Weights of a small mixture-of-experts language model, trained from scratch on English Wikipedia.
Size: width 128, vocabulary 4655, 36.8M parameters.
Experts: 128 squared ReLU neurons an expert, 2 picks a token, a sigmoid router.
Training: 354M tokens, 7512 steps.
Below are experts of layer 7 (counted from 0) of a mixture-of-experts language model. Rows are named router (the router's row for the expert) and show model dimensions 0-127. Each number is 128 + 32 x the weight over its row's rms, rounded and kept within 0 to 255.
After each expert's rows: a language model's description of what the expert responds to; "comes after" lists some tokens at least twice as common just before its tokens as in all text. This comes from a sample of Wikipedia text that the model never trained on. Tokens count by the router's weight.

# expert 41
router [156 110 160 105 165 148 170  78 112  89 173  58  75 145 134  89 163 110 164  87 135 190 101  81  91 142 144 115 150 117 134 167 180 142 149 137 135 124 118 163 106 142  94 146 123 106 137 183  79 156 128 173 133 167 110  79 150 178 119 148 140 100  77 152 134 154  49 125 139 134 151 145 111 153 122 149 118 144 129 173  84 121 120 140  93 112 152 147 136 122 152 208 106 143 156 128  40 123 167 116  81 101 158  85  91 100 126 111  84 160 142 131 165 139  83 170 209 157 174 112 126 121 124 119  98  76 145  98]
Capital initials and sc. Single capital letters or short consonant starts of names and abbreviations, such as C, M, P, Sc, Kn, as in Scientific, Obscene, Meyrick.
comes after: "-", ".", " |", " (", ";", ":"

# expert 20
router [145 134 180 126 110 100 145  94 136  87 148  92 108 164 134 119 198 129 143 135 183 162  96  83 105 170 111 182 164 101 164 204 125 101 140  85 131 141 137 140 121 117  60 159  73 117 135 184 118 154 122 161 143 202  85 123 140 129 111 142  88 139 107 116  65 150  85 116 124 104 164 117 142 177  97 175 102 142 124 149 142 147 115 160 116 130 164  67 116 168 184 144 132 110  93 162 114 149 106  64 108  95 126  68 104  80  78  96 103 158  95 153 118 135 138 144 142 156 125 147  95  87  78 146 151 160 208 115]
Past-tense event verbs. Past-tense verbs and participles in biographical or historical narration, often after he or was: served, received, graduated, won, released, opened.
comes after: " was", " he", " He", " and", " it", " who"

# expert 55
router [132 133 169 132 124 140 145  59  87 108 217  72 130 165 129  99 166 148  91 126 148 142  99  62 107 155 120 157 163  74 126 147  74  98 130 113 121  96 169 139 123  89  98 191 142 138 100 157 127 153 140 157 154 206 167 145 132 103 135 186 117 114 119 156 117 169  80 119 119 145 133 140  97 131  94 132 141 155 127 143  98  61 143 173 102 132 146  87  76 142 163 174  83 119 135  98 124 127 154  64 113 121 173 149  86 126 114  93  92  75 118 174 138  99 138 136 197 173 154 116 108 156 113  82 151 103 190 148]
Year digits. Digits inside four-digit years and date ranges, often in tables and asteroid lists, such as 19-9-7 and 20-0-5, plus deg in degree.
comes after: "9", "0", "1", " ", "8", "–"

# expert 44
router [154 106 195 141 127 147 158  67 158  86 151  88 112 123 116 111 173 156 158  67 155 125 141  76 107 146 139 131 172  44 181 152 105 114 163  76 154 185 167 124 138 117 105 165 120 117 121 126  61 108 131 159 125 159 151  90  90 128 174 160 162  84 120 157 129 108 103 112 116 147 128 126 154 125 128 151 129 172 148 192  90 163 176 149  96 143 159  74  78 137 200 129 136 115  98 150 115 172 181 101 164 112 170 111 140  91 150  85 134 116 162 186 204 121 135 142 156 141 158 111 124 158 121 135 109  78 149 100]
Latinate word prefixes. Word-initial prefixes of Latinate words: un, inter, ex, con, comp, re, In: unclassified, interim, exceptionally, composer, re-nomination.
comes after: " the", ".", " and", "-", " of", " to"

# expert 30
router [164 106 192  91 111  78 141  83 134 135 167 104 104 120 107 138 189  96 152 110 130 131 108  71 116 178 136 144 211  72 157 166  77 123 129 143 159 129 184 140  95 156 134 128 101 144  85 130 106 168 130 145 100 185 147  98 100 158  77 126  93  98  84 105 119 161 100  59 110 118 138 158 123 135  99 139 148 196 122 154  82 118 137 150 178 128 201  70 118 173 168 167 130 115  88 110  78 110 141 105  88 145 173 100  93 117  95 123 144 103  94 110 153  78 140 134 154 156 120 139 123 151 149  66 123  79 157 120]
Table cell separators. Pipe characters separating cells in Markdown-style tables of results, charts and rosters, plus header rule rows like |---|---|.
comes after: ")", "3", "\"", "0", "5", "4"

# expert 37
router [143 127 191 136 140 118 170  96 156  97 184  89  95 141  93 126 187  78 175  98 149 139 115  91 117 162 122 138 145  90 127 149 121 126 137  83 178 125 164  88 137  91  97 139 131 109 123 126 117 176  71 166 135 190 106  42 151 166 102 166 135  64 141 112 157 167  79 116 124  84 113 104 156 131 114 120 163 140 124 120  69 118 105 148  81 128 162  96 113 141 197 125 121 158 152 152  90 131 152 178 141 112 116 112 138 110 112 134  72 128 148 138 204 130 158 182 164 198 141  81 150 165  99 137 119 114 193 106]
Initial capital letters. Standalone capitals and short pieces starting acronyms and abbreviations, such as U in U.S. and UNII, No., IL-24, SWAT.
comes after: "-", " (", ".", " the", ":", ","

# expert 5
router [118 133 206 162 115 160 151  94 126  99 126  76 131 107 112 117 199 148 141 109 180 128 115 101 118 141  94 133 143  79 155 149 123  82 182 100 160 155 105 185 114 155 120 113 151 109 101 174 139 152 167 128 137 196 159 115 102 142 125 151 169 112  96  97 116 131  53 124 132 117 111 152  69 183  89 140 139 137 124 211 119 132 137 133  98 176 108  84  99 160 205 130 111 190  64  85  88 136 151 143 120  61 121 104 132 130  94  95 127 108 108  97 148 107 120 134 178 115  95 142 118 151 103 138 112 145 214 145]
Coordinating conjunctions. Conjunctions joining words or clauses, mostly and, also or, but, ampersand, while, than, as in "black and beige", "Film & Video".
comes after: ",", " P", "s", ")", " well", "),"

# expert 38
router [111 127 176  79 140 100 181  92 116 122 127 104 107 164 168 133 173  98 139  97 151 158 111  60  91 165 133 138 207  60 147 134 161 145 183 130 150 157 185 158 121  99  64 121 132 100  96 157  77 151 127 185 121 135 159 104  91 175 136 138 104 106 128 144 108 163  96 126  98 147 122 140 114 156  97 179 158 163 130 203 100 156 125 150  49 159 160  77  96 204 168 150  84 136  76 117 136 112  91 161 166 128 167 112 129 126 121 135 120  91 148 104 129 159 122 162 139 158 145 109 123 155 108  65  94 121 143 123]
Line breaks near tables. Line-break tokens ending headings, list items and table rows, often before table pipes or list dashes in sports, election and discography pages.
comes after: " |", ")", ".", "|---|---|---|---|", "|---|---|---|---|---|", "|---|---|---|"

# expert 23
router [132 128 178 102 158 149 159  57 157 119 182  78 123 145 131 109 166 134 171  96 177 152 136  42  94 144  77 152 153  44 139 160 156 162 153  87 194 121 133 132 104 133 106 137 129  85 108 166  68 144 100 112 108 197 153  89 157 165 150 145 151 103 126 125 137 175 116 121 147 108  75 134  93 124 105 143 136 165 129 161  72 165 159 176 138 158 140  74 121 152 198 151 122 163 135  85 118 166 175 115 158 108 139  87 131  94 139  74 104 128  99 139 169 114 110 139 166 164 128 133 112 159 111 124  92 111 179 127]
Capitalized name beginnings. Opening capitalized pieces of proper names and places, such as Ar, Per, Car, Ber, Al, S, as in Carnot, Berlin, Perl.
comes after: "-", " of", ",", " and", ":", "a"

# expert 31
router [129 115 221 183 126  92 170  54 106 110 149 158  99 141 153 146 170 112 145 128 127 124 135 117  97 114 135 155 219 110 137 173 115 146 140  93 181 131 160 133 156 159  45 168 158  86 128 146 140 179  81 139 142 173 132 146  87 124  82  90 106 103 140 144 114 142  42  75 142 146 112 147 133 139 125 160 176 174 173 173  77 120 134 158 135 124 190  92 114 137 149 172  94 148 128 104 138  89 151 111 162  81 108  55 128  97 109 115 108  92 124 137 122 113 137 147 159 119 104 131 110 189 113 110 113 145 136 153]
Digits in counts. Single digits inside figures for populations, votes, money and chart positions, often in tables, such as 3,427, 385, €3.5 million.
comes after: "1", " ", "2", ",", "3", "4"

# expert 15
router [149  74 206 140 126 126 161  84 182 113 114 104  82 226 149  94 168 135 144 105 176 154  87  76 123 120 103 117 169 107 161 170 118 142 108  96 191 134 146 137 149 106  45 175 129 131  74 186  91 132 135 110 134 169 120 106  93 155 141 127  88 129 123 117  80 151 120  93 120 107 154 161 157 152  79 183 163 155 103 188 106 157 109 137 127 170 191  62 127 172 154 148 111  85 114 145 110 137 183 101 157 104  98  89 100 137 102 131 104 131 120 151 141 146 141 115 166 132 141 108  88 133 106 146 150 103 155 104]
Verb and noun stems. Word-initial stems of verbs or deverbal nouns after to, a or the, awaiting a suffix, such as res, cons, prov, acqu, purch.
comes after: " to", " and", " a", " the", " b", " was"

# expert 61
router [188  81 213 124 128 134 167  68 109 117 160 111  99 150 130 135 173 151 155 142 119 146 156  85 135 133 191 134 145 115 147  97 111 154 130 129 113 116 174 103 123 110  67 154  94 127 100 160 105 170 129 168 109 190 156  87 115 113  92 166 112  66  97  93  86 163  92  84 162 149 102 174 163 112 125 150 157 139 159 193  48 125 120 136  92 174 120  90  86 137 152 149  56 153 116 127  95 124 203  88 102 117 136 137 115 114 120 136  97 169 117 103 190 119 117 136 185 124 133 107 161 109  84 120 134 142 170 129]
Number punctuation. Decimal points, thousands commas, minus signs, dashes and degree or minute symbols between digits in tables, as in 100.00, 23,79, 2:00.31.
comes after: "0", "3", "1", "4", "5", "2"

# expert 39
router [164 101 154  72 161 115 148  84 115 102 128 140  92 164 122 111 188 134 138 120 133 170 122  68 109 203 116 137 197  97 169 165 123 124 108  87 127 142 130 132 139 135 127 163 107  86 116 126  82 139 135 146 130 185 112 105 147 166 117 120  95 167  71 166 111 151  74  80 129  95 167 174  91 144 110 152 139 165  98 148  82 126 147 146  70 167 201  59  73 177 194 118  89  95  74 136  79 128 117 141 105 119 150  81  73 131 111 108 112  81 128 121 152 105 185 126 160 115 135 146 116 111  91 136 131  92 155 135]
Table cell separators. Pipe characters separating cells in wiki-style tables, especially sports squads and results after names or numbers, plus occasional semicolons.
comes after: ")", " ", "0", " MF", "3", "5"

# expert 32
router [134 104 219 160 123  84 148  28  86 140 174 110 120 148 160 119 201 141 152 154 152 124 109 148 136 164 116 157 116  96 132 201 148 128 183 145 106 124 123 153 144 140  68 196 112 137 111 162 129 180 108 118 105 178 146 159 147  85 109 114 121  68 106 126 146 107  62  69 123  67 106 147 119 164 112 162 157 137 131 188  90  73 129 160 112 104 177  83  73 146 168 169 118 124 131 156  96 152 147  98 121 141 149 125 119 135 112 147 116 139 114 143 144 121  97 149 106 126 175 126  87 174 131 131 166  82 145 108]
Digits in years and numbers. Final or inner digits of years, scores, coordinates and legal citations, especially in date ranges and tables: 2011–2021, 1993, 26.69.
comes after: "0", "1", "2", "9", ".", "8"

# expert 49
router [133 133 140 135 105 101 165  77  97 103  98 130 147 138 132 153 158  64 170  94 181 150  83  95 111 162  90 160 157 146 150 173 155 159 151 127 156 141 137 175 173 123  97 176 166  87  90 168  90 143  71 143 124 246 143 112 110 169 155 146 161 108  80 176  95 174 100  90 144 107 179 128 109 112  57 120 143 133  93 143  96 119 132 136 131 183 175  94 103 143 196 118 116 126  64 150 119 134 153 124 164 147 129 133  87  94 152 143  72 147 122 114 171 132 113 118 164 153 108  91 101 101  81 130 115 121 125  99]
Possessives and al ending. Possessive pronouns his, its, her, their and the article a before a noun, plus the adjective ending al, as in univers-al, leg-al.
comes after: "'", " of", " with", " for", " in", " as"

# expert 42
router [151  57 168 179 167 121 176  77 121 110 142 137 100 186 156 106 130  77 125 117 166 127 112  70 133 135 107 154 214 108 121 159 161 129 165 123  87 161 148 135 124  99  76 116 161 113 115 159 105 108 110 124 159 158  93 104 113 102 137 142 136 153 127 136 132 118  53 106 118 127 142 184  96 165 124 125 125 147 114 155  73 143 119 153  70 169 167 110 151 170 181 170  50 136  84 123  58 168 128  93 127 100 133  83 132 103 149 136  88 186 157 157 137 146 148 167 139 155 153 119 164  91 140 132  78  98 191 149]
Early letters of words. Initial capital letters or early pieces of names and words, especially after line breaks or hyphens, such as Z-azvonkin, non-d-irectional, gu-ar-anteed.
comes after: "\n", " (", " \"", "-", "==", "==="

# expert 16
router [144 105 195 163 136 153 128  62 133 139 180  77 101 173 114 104 170 112 135 124 117 120 105  67 112 131 121 112 170  76 138 187 178 146  99 103 111 169 173 136 121  91  88 150 148  56  70 175 117 166 169 148 134 156 111  75 118 106 117 136 157 129 140 172 173 135 112  94 124 129 150 155 145 126  95 161 114 163 108 169  80 154 113 170  84 147 153  61 105 178 162 172 105 175 112 144  99 116 150 110 171  88 104  92 125  90  68  86  93 134 169 104 178  69 131 130 168 124 139 164 134 114 136 141 126 104 151 104]
Word-initial stems. First piece of a split word, usually after the, of, or a, as in elect, relig, polit, ant(icipating), Jew, ev.
comes after: " the", " of", " \"", " a", " and", " an"

# expert 4
router [192  97 185 114 155  94 201  72 115 111 186  91  95 151 155 132 206 138 117 142 138 188  89 122 117 181 102 128 191 126 168 141  93 104  74  97 119 106 174 110 148 124 134 179  88  77  93 203 125 142 130 122 156 167 106 123 121 122 129 159 138 155 121 130  82 149 113 105 108 114  91 133 146 173  85 149 158 128 134 187  93 128 186 147  79 124 144  80 129 187 178 139 109 129 109 131 121 113 139 119 113  83 161  96  95 102 110 134 144 104 144 100 186 152 148 158 129 153 186 112 152 151 115 147 133  72 147  96]
Table cell separators. Pipe separators between cells in markdown tables of statistics, election results, asteroid discoveries, awards, plus markdown header rows like |---|---|.
comes after: "0", " ", "%", "5", "3", "4"

# expert 63
router [ 96 127 208 123 162 113 147 113 158 121  95 119 103 200 116 129 158 156 107 133 169 142 162 108 137 128  88 158 167 112 143 137 130  99 154 123 188 124 128 154 117 108  85 158 162 105  96 166  88 162 104 122 175 196 116 113 119 111 140 111 142 135 126 165 115 151 105 108 123  84 165 171 123 164  58 160 135 177 127 140 110 126 172 181 137 142 153  80 114 174 215 157 109 108  82 105 127  97  94 117 131  65 136 114 113 128 120 101 109 128 181 137 162  26 145 137 150 148 114  88 136 143  73  63 137  80 178 102]
Quantifiers and plural auxiliaries. Quantity words and plural-subject verbs in narrative sentences, such as many, several, two, three, some, they, were, had, have.
comes after: ",", " and", " of", " who", " with", " that"